{
  "n_layer": 8,
  "d_model": 128,
  "n_experts": 128,
  "experts_per_token": 2,
  "d_expert": 96,
  "d_shared_expert": 128,
  "activation": "gelu",
  "moe_layers": [1, 3, 5, 7],
  "router_score": "sigmoid",
  "normalize_top_k": true,
  "routed_scale": 1.0,
  "balance_loss": 0.00155,
  "balance_bias": true,
  "shared_expert_gate": true,
  "init_std_router": 0.0161,
  "lr_router": 0.000676,
  "vocab_size": 8192,
  "norm": "rmsnorm",
  "norm_eps": 1e-06,
  "tie_embeddings": false,
  "optimizer": "soap_variant",
  "lr": 0.0053,
  "grad_clip": 1.0,
  "batch_tokens": 65536,
  "seq_len": 512,
  "train_tokens": 409600000,
  "steps": 6250,
  "dataset": "wikipedia_en"
}
Below are experts of layer 5 (counted from 0) of a mixture-of-experts language model. Rows are named up (a neuron's input weights, with its number) and show model dimensions 0-63. Each number is 500 + 40 x the weight over its row's rms, rounded and kept within 0 to 999. Numbers have three digits each.
Before each expert's rows: "comes after" lists some tokens at least twice as common just before its tokens as in all text. This comes from a sample of Wikipedia text that the model never trained on. Tokens count by the router's weight.

# expert 84
comes after: "the ", "a ", "of ", "and ", "The ", "to "
up0:448507468434420500522510441500536501476528489613445515478490424518483533498565486518510462472520521515489511510512460532582487543517474534480535475558485493473426554467456464521561560474537489
up1:532566484444428493542529480532459525469504537494492522542516505493570551480487513530554435542504574514538449562581463528539570456547512487521525454496536469472482504523521476488520531474473467
up2:515417477468544545495455437441459501499546511498537493451464524505488500481478482543493528475437432525539439574453457494517566445505508473439561474515482482512472431536589492506531480484527485
up3:473443486454507515534544459520462473489505461540508505536483490445535554509469528470483545456474520482505495447530508524432520547529531570426536548518441465488564437511534450460549525534516512
up4:533542547535428510492477476539424555566510522500467483502489459530536492499518506523503535499528512511537508447519519393547470489522498408466493429493474469487521509487542500520490515604566464
up5:524497509518420469525535468504499475490551469548531537472494485495509530491475479473473471492499554513498479472523468536462506471454476556510535511473450507493396534484431460448522542494512440
up6:476476481500487563530507510423402460533541577455548398555533525495516454531554504514480441504504511517571516509432460486492524519479551506499457479518529476511435444478554480570483472507528474
up7:467441519495457485534514509499490484458479573493487505484454556562524462506511518593578513502537503443543515416512535520435542571416451486483504543473494487533484504513432581491469477565522446
up8:516479483444486467480485506475478523573545534463487508418542511478555535528476410476519483489563402577559508473497462489445534464438465452511511488493498486507409426496492539437488546496470564
up9:585487487533567561549531467513421521503544432531502511494554532454416535574484455546521491574492513555503490535526425473548493444515510426551526509486568504478464469458533529466550519468476447
up10:402512554543428518555503510458464504517475561512514515519547510527475401491525515506523433507487545479522509557540511492532549489467457452454504521476467488457476599496438499523519456503471475
up11:452485511490477434491518462525517473513529477553512571479505475474539539416574543584518511499484500471450517459523564500530555547470517445474505417513479486424436448572537538484522498480583467
up12:527510474551564522521497527516478461421529490606481542494489476573513499490531478533482518509593523531530513479490464521452507531472514519540541515501501441419539426532458557463486501512474446
up13:532450540486500568519505500503477474518514575487473547546514491468555540560469435479471512557558507492526482469459428483541585412415542477549565498472479478498456457435514507491553484540433532
up14:519441582584509490542511521478491480490490446553471513496518570511470477422549553495489539526495505429468534494567452439542503464492483551526510529500476497483499513430488453466441461557470468
up15:473462511458465456543490478584470489545496561503422482464545554593580461460512480544521477529452522489519576526555498528437560519476487596468527524578491480432460454498532487538519459514553480
up16:460511438502432533522574483561465500525560555502548578504511485462555451519496516530465540466523475469450587521461470432484517520476456493478524485551463466538482501500475532515566512508485556
up17:507539435459534497428468489488479526384394485445483508472459493464493519512517472476471559515496466486523508405506474473584536471523462474467522523469569475468483534509531482448587479467413543
up18:509469514503571563526485565474422453498557502545564477501493479484498520488558514468471441538604539468490492516440575521411588516504458506534501548592492524444513482540521483523580456509460482
up19:542463506431461528456480472529526468518463530534521428560487474454507556500426466492529487529548480440443548506464522541515532527476504532524502445525501516480463511536529506455468478463532492
up20:461515484524533476545460482452470514549538536498464497492510480466425503508544553537538394478479378519454490505456495478512520495510494542564445501500470461529440433498514452505509423481499517
up21:497414501539457489566514500458483512467504470549459486455509525564527477426531461428522493456528492460482540495507507498444547452495488501463511480538493477460499467521460509469491522509433509
up22:500438447521485499571545469490503537464446520541484569532518501459523570558414558446469467542565497521519456521539480478552544511495496496535481540568531468507507494548481414529565527518522520
up23:505431499530452525508572476504465483472474521491512500407538519476517545519484520530459497477538549511493431508623553497482441449508529511462604552466494537553519470440512514570542465542443483
up24:525561498506450506512547534442493465565538572576495489586491483488465556570504547524485475533476483418446518417512510438494451512561494478544564572495465581482495482499480462464510535461461482
up25:417552480468499521546491464510446524449564503544454523498497505479496535540460517467495554458447543526422499449496482529402528550527508529531486486591578465485487518464541510539505509469522469
up26:510427489500510555514457441518498461490467534517514509484500574494546540493502468552522488470499417535540483511500567465477524498432484517509524431519479426454447501527560422454524501468495515
up27:472501515522485512507520446517430453461514563480483490476531485492486578535500460528556523525469521489501592514534477462521465571461525500446556432543493472482454540495499483516559477557569481
up28:488531489527568547487490500498427524524483545490406525493545434484498521486550489490455525515494469567457519549479584504492600474549539544448512451490543548554512487507436521498502423461497458
up29:451502490511523568514452479467540484472518517538469482472526508476521450470497556440547460497461542462444494588570434485480541450546540519472532465526440541491397460559500564469520550511538462
up30:487493471451473519492469504471430514517468534496514428503565491558520491481439510493462508450534541481488522481482537517512514462480510509513492502510460529388498453586566489474546536440534497
up31:510585532550475470583505511488453552563549479506502474502480476527532485484498471531419520473408498516462543502574546435558524474509429534493467504597459459483481554522541498469484517493468515
up32:521519534499522470521528489528524465491480542552544468437434551530455545517551542586559486537467529510504452530492485503452483543499554554542502408561422538538479502551470537488552479491564602
up33:497538516530498455575509473435473501456488487568445442441519513444533413489458496526447531463482510408574529494515518482418488476490450471464465474494466503525544448460456444451551530560510517
up34:478525474523523456472460484494440492470558474466511572492504560495519446413473447520509524466541543496432496484479578481505499462487461513491455481586465475493507503437517526491544505516525522
up35:494409484476471466543522514517475531483505460468486483551479511473552523414528487455468526532494467517422463491499490556529499475541495526502430496612513558460541530508537485436529484458461501
up36:499484500490514467503501516457504450487559411518465529489467537498576505474507547540520574469470487438494509562498447472441485515457483523548514514448525469459535501428526530447412626559547448
up37:456521535513522575455449499541528544524468508540498569549575507453519504498560518442516552532471528575468524400496465406500585534510505484510540482533455477513531528481504446551502492452534486
up38:541546530472559506435416472493450477459502522533446423517470460511454481503408488503473548459584480499467489516523484436456501510509478497482445461531476482529506485540459465481538494494523520
up39:586451411485541398500510440459494523505526486473483442555563436491564491474496522486523563513616511524450443542499522458376501510497513515480529481575486511492531493487484529494500533488546508
up40:488476544484542501486443484522413527507492500510471431436509503451481459500488472538600533532481462504529513487504491451531565447473518483477576463503485446415433503548532498448554508554433537
up41:428485434465456581494530469529506476460536504517504566556501517421497466469541442502532526559519532578523499540504531460475486519507451463548528434469539436471537414466497477553447468517497482
up42:542528545498496443462449536538458498503470494445485517567485489500424409456505476528517507518519445447536464529561502450501487551449484551518519486471492522455481500416472544532522491548557481
up43:545467517468506454551443477506498540530480529548557437505410463463539524486590451412451456471506467504509564496482486404549571451460513547495527493515511421510485508517518491466507498451448572
up44:433476483488468522427491505455462473508450473583461471582488444462563484446507570487488492474546477577495459505493438457476526437541482468495459471463481507514561503450490500527506479504562501
up45:499502498486526599510535502488480480466442472539496548570471492478496484488510494492541507526494535512527496546444443450523484465428547521523533467449510450515481468531509475511505456435490503
up46:515486514499492511552401478462407506434521496487531494501465508492483542551461469543532502573530529472503474493492423501513552472517530472500509543575500432503584541494565498489490452543500460
up47:481457513501487528574483555461550548502517559511520529470483583496543475485529526495453517434470521516415595439505486488477541533488501584492503469533430548502455507490535466496510501442570510
up48:488431465497497478421468489484528497456504520494545477458456474473495505540523563453499521489494563576454486452486491474482476583467482511506505503505513510514525486508539512464444497514450457
up49:435486540482491465399434510535535496561519519508443419537460521550485469564436514498518544505454552463494474436517464484470537506541473536485526473472505509446487580512516440512522445495443527
up50:436472527487410544500566563546523448460476515481542573468445474483519518503541599515483497565455507524446459438489463459521454511479532530435498533464498480551469528564566445547511401506540458
up51:444447559507433446463436550489454513437549488483487572481388549537488513501530520504558532490473543564448523539532475474481492467479523457507527544428431503465476487489458533490525456553455569
up52:472521426563470503544522485544561479583584480518507443501434541442520540503429537551432493538572468476474463482466477534482469522442543548528490534499498469533481435505551555420531521502484504
up53:570408548467477517426484487507448473506500518506428489501558463551513506512453522476530451511551472523446530526540503480459583423460513483558528473501514499505499439540439451515495566550578547
up54:475464477552512550502505449544470453460526477479522480464476467392566525541555546543493421538417453436467537469481491483440491518512504469516508425525519500509417505458436494551588489442489523
up55:461507400469481530472522532500426489470492510557430563500548538466540513492498461515498473457435526572498542467535468521475537572489523523475466557580572505439515499495599584452542460539514488
up56:504490536442490533500525480488438433484516555477432497525487583543479525495506456463543464471537534532500456502454531526443535481465580461424489534532533571539512492424503484475504442474519518
up57:470528412533432528447494556518494524471432403468499497525489508518524490451531447489589483473482539425520568447585477522511541531522531523444451522500556535570456521422427528478503538540517438
up58:445453612511492463518480492457503467546493585524434450473423549476517522464503474471493471533515498506553495514436501497445592531457519534513484546455456497518513527500511443520535467526530537
up59:478512522518438466482476447482429495507481517486503468509443459539511465500412445611575500422567485430478519443523520423499551511508492436570504456485549490480442486434452506496503562538484541
up60:475460538474476543598476495544485529413494491478476482470521516494454553444553524489477513466465463464494478483502496510448479435472551508420565454542432523559515570539509461485543529504503486
up61:508489469511461482470484497448467462473494509571458516482467466514576478476435504471493523523568538516519470457492449539531563525470470499437454511547537575491528468525489394435595502584560587
up62:548528504557494530567453559436428562473514550550573459493482475523472499438438469504536473550493493550510509408537460460456604512484514458489500534465529497423509524509514492491518490460478471
up63:527494546473490553478561475453491497499544513499455510533445492484541488458537456503437493547491413511477453454487458455499505509506494564521420535555486495493467494470474496467598527447532472
up64:527397495485467434504572517464477480473576505457457464461477467460592542568502497527487492495539475595455473453465491476543505508489443509536501491462474422481476525522493476451556488526484523
up65:481533445486501509533421507465525498447425550539524453554464479433459518521492534520547482502542602458434500517526504529464507557523583546499454495519484548584447561399473482500447515453561456
up66:534460522532456492543517515518546532484479470558508485554519546449496485459452537526475519478508453533517476469533546509519503590514496538528463500485524498520518509475450439492546419483513454
up67:528413525554457523551504400496482519430498556512528485408455500450514511543495474530455480569408531465530494440490521499489448478451481559583421453533441443525481507419499497468503560476488503
up68:511554504471485531509544424491452562509477472581451491559511506546539413433588472528540477439488533496489505484503505460424445430467470511519537472453392490490447562493468536600526495565482407
up69:436522508494454551470511371456522488487438524511514438511483474473517469443443494475500556501550478478519552557438535517554497504462559472465482444544476486513475496477441523517510594486497531
up70:583487473527488503463551480552476491521532449514464451504495550440552481477438469465469517549459503450483559522531517508562512597563424538546469443518500492502513471556478427402499520500549513
up71:564529472482452451464518549572574476461437522488516484527451552411577487477505535549458494583463454496490488470448483466543560460473530517563452491525478507559532481554465465496522467488521532
up72:541530454447480528470457491537479503483520466480504472515435533516501514573434482500449509449499514541437527531475493427512506569522509500508530449554409509470548500495472527520501533482551486
up73:412459532518561531519471480471493475478513524518556472520457485389416469491573625543479508515546578483446499441457533441522560493465585460467527477534524565531508506557500515523541473515515485
up74:432451429560497510529548576491457428456509477540562492449479453484515581469417543462481410448455508491453530439466492456503484573541538525498446548498458494465485526513503442535576461482479480
up75:534396482537455521497464509510456486497492464442491503472521506533572515399513510500563517423508606568456485542545513499479485483529505549495523532513486500533439435441470499446492539464513459
up76:533428557503514475470469455429520526509471535561503587481489524514512528447487484514472532507461457546559495470541530453474486547495533568499494536403431536438428501511517511465502539529454513
up77:534496458415549458487429438478477533593488474510449460517505469563557556522496444439559557550558397515544508512515466460555553511513509550528509448513478497476502530538515497485546600532529501
up78:474441513526507413483545439435507530422481526551471423527436518531503479465458491518523500442476486465514502494437482529531557481481503527471508570488556413569506498506509497480496541452483520
up79:517475445498471487512502517549410497506609537535592491494496474441482522524476549500463438421530510439514485494501453500449565484500465520544574520448441498512449506472505460478537526429478485
up80:555485565471510472520570516550485504436504419506459534526477499557516515529507493474412501464548526517548465547520426468476486396475513524448488483527457508501498569494548521539543502530483502
up81:481484558567462473476486516552522529456522540497508466461392461478395509530473540595540448462526522565579528436506524490446487556485524522457452476463502453474432537513476509474561466512563485
up82:523436512509469471500497480469437439536504505505478504407490438494431512491536512491496407561561536515523450562512446463536614519507505556529500516546426466427426506475476464503549517456542446
up83:493511499488545524530533434530549430463513561530488502513497580453472533477512494508495419484528499443490546535536557476494440526448524561479489459556506473509497443448496550449514513458505523
up84:526486523567499488501525535519569541435514408541493497485490522516528474508532513517500541477459497471490519465491458454534550514466463440491473564483492518489499486427462536414537517489531464
up85:509476454464556485456486475480512568485490456563572566512476462496512541500430505455475481458519439491439499434483463500589573497505471495465534497499507532423433512514473510439568506568557497
up86:490564492501506464504504466525430498480488505467474501522523508476459441462518569535470524495566435527479482533503470489521542498456495552575523488556431501482575512534472458518542519497514462
up87:466499559545471441535559488453505486561489464546485505466550452398531525408465572466440465463452541486574497511497541492522546550448506461517569561538457444467589534510475474438516475519525542
up88:514470587500495471507579520532542501421478496541500486490445474487542533538499481573432520574429540435493501506464481472496547473488503500526529535554533500467456541509483458536542438535523553
up89:510451467541569505564530509467499470496506550501521491513454562518516534484542477517560536547491493439468510491514488510539558463498510545574561475514509532517451503515509490557597449548443464
up90:495506489457520463503532498465466504486535496513464459533533493593529465528515537538533526493522478503537524443495501450476555462469531499463506510525501508498438450494515488551499504532518521
up91:461503512531506458473504516424526429488424543506404479528462519505483458458455522485463526506511563490480513535489407479541517489563538466460519517450538482494516512475521444606517447522472509
up92:422554578475485521611491458490532522486572474530501503488461554512507515557490457549479416483560470541457525455523466429517466554567560465454491477534499525454504484550589491454574479454470517
up93:519490491507495488460505490528440486441458521522551580543467528514487454518587447541510462541517556563506567480510498446536520546538543585543496527560523449560470553457540473512520494530489491
up94:516570509515521478473467500521498467463533498532498500491501525416519459514558521518440425478474474468512467459387574435467516521484528489472492576504456464454498510507620430435523419442509534
up95:532565455511500431440492513518450526526489487504524498469502461512471568526507558456472495504458521532557576484510406480587476499487568471477535476495468486488489542541494526496470453492554479

# expert 4
comes after: "the ", "a ", "and ", "s ", "to ", "- "
up0:587516446495471432542503547470498551520469431468537552490501465451552481480491497484438555625478499549484486515522516530536547426551481499540486450529499472549446502463503525522495455525435494
up1:506418438457530477497516546470478489418510557454470490506565513469522556528540562509573494568452447461484555512475525501469477533501392492511458508451520455461427491455420520481473458457450524
up2:437471519472538574518517460495455487428512497511530465503444501511554541458546528427463483561486491447515508436503454502484601524541508538472493511506511529453497557533484521551533420539509460
up3:427593440550522524443454501560519497541543581463468491498479472434508466506516513549567515473512533441561467499465435482432514496446510564500585472478542511489469548499465465544494477442559473
up4:486492558527506535524537451497462519493564523514500583467523454506456451520513475516468493518527411554562522514490401455450501419501478451499488533441494522538426512485528479574502443453454496
up5:479416499478565481510516471467480467569551527528468520572532550462519549444549463508507385456523529437481420505524473450472531534505496507547521516463468455444412490467576483477542483436487475
up6:517475464535517504543546489510479478593469555458489509496565493536544418481490498561498412518429445493444447476509500530507489526454479537407547608545477454448446491487545493545563523468490554
up7:549479536517499606558512490479460448508540515488451507508487488502512446504476405496561474524497495512517440496524439506423512471503585510482538502550505431508537445438538557531503525493503462
up8:427434463515546460452467509520438492440493524526406487532512523517489439449503489473524507506587525454445525484509507471457559531460511502486565532465448519466450457475482481493496489514479490
up9:487437445523431480488544550488526561503412535496433545465438470476491474464490530438455469522552492486443496440538562473485491468501459487452398499542529547448495554503416459484537475510551518
up10:519461511573524544488435512424505489482456470486541487471446511480495503481519462529468500450508544519522450514493525506471472546467494574434549586527440458440417437526492516515582424486507519
up11:494482403453520498534507486534478490511567505497520499539486464557523495488495494559541440548481432494473551526587493453484522472461503509573496473526551466481504585458533477539505499559503465
up12:456464503539499497454475446488370479536459454511598529518486557508552592503493484500494471447521522552431549510577470437512493500494538451475540430488500424495544484461517557491539502599457615
up13:509531513508491480477522480545461579519531499555473511516511550479492564472478511524507528463468487488490521490472469476511456470458445485527587530532460385454489547502546545373491469470482496
up14:547475490533553495489537441479530560542502539514368469517475454464492470518462461595536503548447440489475564463482498467438516551509508541503495502543551430481514482465473445488495480535535520
up15:569495511457452492496525580561450511585525536554501468537454513437507500443446471537498465489537552547555511530510465486507549446458486478467491535467499414456444449479452581525464501504481478
up16:506533482502516537468491556515437522463498541497523483458520473559477500446515473510527519519439501507557440513528493437470502456546464491512473474490563433435392422544467478508515480521540440
up17:514538481524485476558567548473517496542591538569515525549508581408517544504532495486464469517495524534435516495521441509444469506487526486463479510499565487504517416375542525482500461533517495
up18:479518537538505506488518542504480582496464568524441433483479460592442518495457537527490423502515484442522442491469488446473453467499527483479567442468523498481459498486461483457451475524492505
up19:541476507534488466482519493497518560519460520505493476441499423490552473519558549465500547496559531574549524551489450529437560490569562453529571514521452482523466427528540506476484551535463505
up20:530506521499503490551556461535428502523568524578538522487527546504478543395547528538535505504492506487551508571556484436507491405505500448444478540509482517484494511564573538508457530492483437
up21:574495443520502528504493474495456549574519585552424516475531488477484455553445442506480531543506569446536538541554460529538582455444431486529496536534554468513501532522490499513509474471403484
up22:506553442455443462567498509495569506427445529488527515509464443496462458519563481483399445562493457555498528464448463506491444482526499511502506501540439412479457469464499481426505555496544507
up23:498556584498532519512505546591402477490553509503499538553522513484489452533543458570502495530514524498492483543594453463524510475519552526539465474474497486428463571544490486443558450555423487
up24:509525523447509504540522528485476514531457525443521504484516468472499590515469524517516582588487501440468500494497515447448531422467482478457543555437472470455501469445513490522469440446524528
up25:423482525468435503506551512443467452480527512519471559521535508491469429488518425488474484529517484533487535525546526528515465480558521557463530406424532449445459471557601516415531518483474506
up26:490458536610461516554532531482482485400506520528472497505517506522497524515501483515503425559519505551534465500447554481440435487504525468485499463503454473505484513536544538457516508554489481
up27:456474581455584473431456528511483573511483480579459505546534479464518526448413423583546491546495540494591479506445493502513481451444527550501537549523536516502469454489548463487500487529473439
up28:497446474530448523530464520467517514532501506465441527461474590435522543509572505452505562516467510521525535573499432437545482481483463504530555525512555516541493467455490504518508422511486519
up29:537485508472546540437463522440455460498493506560498539471500496519474455513466443527508400491546518473554543442490495423471594469521488471531541467512547545515437435500474524462530489488496463
up30:506564469439603485478503565458457543471527556546481484502513456543454518588535478542473432498488502500504527503472452536506580404430567526516450524503538510420440480492516461480574479507537442
up31:495454455503528501466451515417499617566568562500466476482512450559502458464550474470569494520524485496455472469492474468437602494436513540478535497493483509455488448437456497487498531531521572
up32:552566569487441478530473474488495523494485542513518503487478550442496524541507499523500541526552490488542502582496485504453458466506520529514578462421467538507449497436474509464508503527510418
up33:483554475570525512454476505505532407487549530490489546481456481528538521517518467570487516526567487486412503442483568480472511578537518521538570508504533474449456452470550495416500521450521531
up34:448461452491509483543512494559460450488503430495546475507507514473513478445544548430509456510477494458492510518530463518534439427559475455520496490497492490473477554498511469497455420552545444
up35:494415465454468483496580506486478521549550521423480492576533456407587554470490550507445573501497523534486528498477516500511537508471429540525504517468451464454512467531461542475518475482485469
up36:561521490460426492551554459451497527556545515512492604520546434518584482538481507528529463474523570470521565509501444504460558467521491487601498471514470426435444482507503490500551465459469519
up37:519529489471473537519495540469442443446512419449492517490550458557489457508503475512520532546578534477541481462475424507498542453508475465453577445506483555504449444462576539510526563496542516
up38:509489459552447493573593518525546523530526495509486499438475510484572482527477559537482523561519460524484497473528546475492510474494463487520535562418552516517458505446556510493481459497486503
up39:521536454505538491483451544480495568557502525453487461552578504484465462412494496520477489480567523560525538540530442486478532474529540516467491479512540448450457473446571552483551475439480488
up40:453430472508458464546442452439453460531504518503527509463531526529464532505503485505550495478590509538460460495519525551528526537417441462448527562571530463437527486524488535533538522510472520
up41:485469476491613505493469538481470505548456437485457494546463466545526570479420509461522531507405448530516515494565506495436513524476467608528534581474504469449489476489443436468455505536549524
up42:498549466441486521530484493515472503493444514540453491511497495570447526502549505475489453451486506519478531506533524544509448538532536474470601423537483494470400484416478473547427478543529483
up43:508619542502452510471536493461472549533478512416471514497438455484470531497494513493429478574487539465468508569469458458492479390587417487483475590454539499508488549495509466526549468496455527
up44:485546547456498494447541534519445466470417504533511443519444457437498560494533465556491465512503515540487550475465500478518376497485513503487535481474496512464592537541521486450495489522499500
up45:539461453546481521492505487493504477506387546541414361466435518512559469563474552488508547500504458501501556445537396551551545474511525527483492566448455535469568493461516459445487497507521457
up46:473451543555434592490480469532448477578537511478454458531485478468499464511490411553527564581467470495486556420470514560519543522513491534547490405538522532471432534442505491496428516531546455
up47:503508560518495526568540597470450506439557458526459486429482508524420538443518459534449481544491512414463547503500528437535499483480567520524457494498447504444414513459437475462487544525432535
up48:553494515417508490527511529501428567557468553524467508508484520530550421516487554414488550527501433585460493485578523443509575500556477555531537567514499467424478471511487511529590521514537514
up49:465461501547505561492450581418516545508522428499497499504489527475539474493451500484561504459446507535470480517460486522486593499478555477512445527506481501468507465439525483535522436526492475
up50:516451477521460441493554517436469483515522453555480477516460452562507468462534472512538480428413494497515524410484552491407480533545479552519518506456467515494464473539461497461448512504498469
up51:524482469481405447532501478565546503536518484544462454502565484446440513572456543491528430506494480495531477508443431490469433506459573558511464571562505478492495491479583479533544453496486527
up52:474613571487446451528478474502441482504501549523568580469504511578486551482536538491455485486563549490481511507554536499542469552521524564535574484467471521449428478489502532493588515555462523
up53:462522457511495480430523518483565550463503476458437481482489457501582586437528526469470499552509479544466471470529494469530539537484495487554498556551498493487452433449488467565542366490484466
up54:475480423513434529485576515553451437434524473504453534491470410538550514431554499460474519500469554564523521437525410461485514482594455548574534465555533520483457517498440572509574531539560483
up55:508477507583535553495533445529522490491475487528430510456488556575431524454467563476529453495503467458451411468614508497505495525470512491456477526451482492551483479476569405473560501508484512
up56:484544430559479452576478477472483536523496513559485477419461488450495496518534555534542437481533486491503509515461434483509453511511410517464465547479531535494463515546518514467536450458414423
up57:501521537530418539440517579565480528529558512518515543467469413505451555474502523541506507497493420494487455513491589441488513496440461458491439502466572475524583505494524574535519484489476398
up58:511445485468543516572405491475532556575539519404455509536433471516456537499437460520543485485533448454556512546519459511478493514405499542502529525512544494498523555555562444483553510543461489
up59:478484490464474499474491435536534485508446514519452429558506529496536484505552499476532537498491538555547505469544465520485503474523569424519454500546519449476431492424548500481497491495423484
up60:504544436460511515489482512514540517410514549489471521477475503487495500464491466488416535501534483569463408428507506548501478480492605415526460523466541504522524474433485529459474506611455520
up61:527423543491465461501542408505464482533522495494419487499487567532512492488464515536475515498426512507561553530475535518476627493437514532473555504530472472530467505473477442491522507604526494
up62:501465477534559509469514533457492468466492451473447534494407560594486484531410495426455568501499521567525482525467471501508526544471465493472476484495511447482508482489470481499512492550573550
up63:532523548496499511545488514489464453616536518512447486519527531543459471492538454465478490464507434485386511501528466485454566489500514489489527478560494476448542501451565478560526474482460494
up64:501551490543459592466512473509498487401479565529531511437434445519413466480569516540465472547481483518511537460460452503549463470524526533505511486472546490492464465546511475453535456497504491
up65:515395465498458548448517558451507492500568542510481510535568540527444494472611546457460449579533528503424516424556551505443467481548527510512525497458527565489511459415456532461536541530474501
up66:512545467523493562513495490505447509542421450521439432461478506485438473377538510550511574514452461504534519441503411466497513510528508477505480401484519499475469519565462520485480509497449503
up67:517510549503499466466461424499442498548491567505436447493510456439431497465455526487448498429485454523502494529483508418478479533394477512576525494550422539497569562441446425504548535550471470
up68:509554503454524514530540433491409502445531474439489516473461462493486493492494502475507481597483503483446427557519455509529471433473558518470443473476501457528513501542519510456517589472472472
up69:491519499443488516490532552561494457522430484496436493562497456479513506445519419552541506505438536622592560477486480510518599438506526513505549534507492468480479480510498487442530504491480492
up70:520542475489450569481529442485446486531456542528544464496491470489518440573548565502464565493505496485583542567478560454475547517486424542487514483442466477473506458469459493474485497450484477
up71:476547478482539517477486486510524501430464544526462457545451560527489483573444492492523408562427513494476542494518502485485491530518579524566593556439531454497512581486441522547489477611530539
up72:529489498544409491488553596474510488482443472512546564478451502509485541448544533535522476529508477547443526480547416495482452522484428427553528471542452497573489563479427574474519501521468514
up73:483523482459515571435528449559552504454538568422491478539442508492497547582459498474458469547516483431524486517498497497464483544471502524520539500517497520518462428533566445501565431489547522
up74:517519508461522558520523451501409456502526568561497414541517546485490442500519433552517458437537485464470476536570454504521545531506532439517481473453467494508442540516447503556486520531505476
up75:496473462506524484488442550477415459565433514492473448530426457477529523494498443503494450468505520499476513516551537509562539468520518494499453636413512452481432510451469469519514474464506528
up76:494472512502539510567558553538500562485433526572492518538505564527498487509463505552496529516556508464501459539457550423535447468535481545585533509544536505470560515489465533443478528509458550
up77:526515550480551485528506494515463577478496494431448515500483486457552490497454507534467501491568452563519533591451472430421561450502541467493514499525503456519427461482452552531510508461514416
up78:453492475513498500481462543478434504524567493520582546513526449454510545435542512553487523523547523561540476547594481416522516521491523451495574460541469499501495519467505507473466445477494461
up79:442473463512493496433556522497475533501495503459510564501472532523544440481486474517436502489485489473509602414570590446459512490504477541503476485509412442575448525469399473456556519543473476
up80:454550449447481526538535462455509505466480520445539475556440499525516573500576541483532522485472547519472469500476477488549525556595519469495593575505528521475549521517536451515556502546488459
up81:486532468520454531459572452471551439547420542518488457513512549546585507441459526531450497513517489515480515501537523494528506431508507468541489584490519457510473479459489461516550486494520472
up82:440509496431545445522520496584476497542526493489477492466515561546541517463459535573573499482457568488507591463527482519524531565497484514511564521521505442454511445480526453442489515480465511
up83:500507447566475529426516536518506502484480470485443492509430505487507537490451503563569454474556481468459521441471511454526469553494523515559439552481512569502536452456528521538470434465562473
up84:535504544479564533507537472532514485484489514517461485482502446493515502414468433497430485472572501568540540442484495451431485479460466506412542430526504441511447476431527505502485529483458517
up85:537568525422483529474529470472571484480466438461454449478514491559381510535516509534492451457523398472541468458517444476547505493534565484487455504500520514483476548495446505471541539513540520
up86:522431583485475568503527556525472612510558462462486435506431439522547502556494545517515520494457441526508501508505513453571481403481491547484621495435484500493527499480537464487566436514474497
up87:464529439574548537461589471516495533511520531455500528501470497467478482525489488514478445471570483575496521561472526457483495497544530451477489552460550453498509540485512465569459483509564493
up88:503557515501508521473509443512520547497559450592516545489500434454487519527521430450494492449491527494529471455470406457642539415484499474535512412513613479490473462603477520478564452516422493
up89:536421480498456437515481497503478469468507481504483494537469467442574489458461479459528565515505533573491555450454518468477515474497518465539530525512454450543514490532436521441546458500463461
up90:503481499580465523427505469480477542513505529438458606472456508465494560488540506515553559406489534470484508509462487449482513511508496467466604508533529520523455525444422431501557463582457462
up91:430520487548411527496484512493513499461533436556507489498468524487422468524464452498469527485574518469487565459510537517536465550445492480493536498458495487542350546458474488513495457502551426
up92:437590453544491435458545568479533526472503523469482502507457534409469520512479569482464552576543444479468511525578516485543561470468533464529532541486493538502577438498504520462471461555498537
up93:452511512472557476477494473474486526465453463464464522448560508497482464491422480496453621492609438507491441438502480459471478465512465456555546527596555479496482476551481500488518497513557531
up94:509472497511380569521528496497473522500484510508458560435502443466468515462531577546496420550531513491492491486525561525510399469553449488479439459465462502490493518462487415444560482463477439
up95:485529460474482462549527478516403464483538512508518557555468483492480550565523406444517448531528507540551492471511461465473539499501445449467526546523518528536502528421487490439475438519508445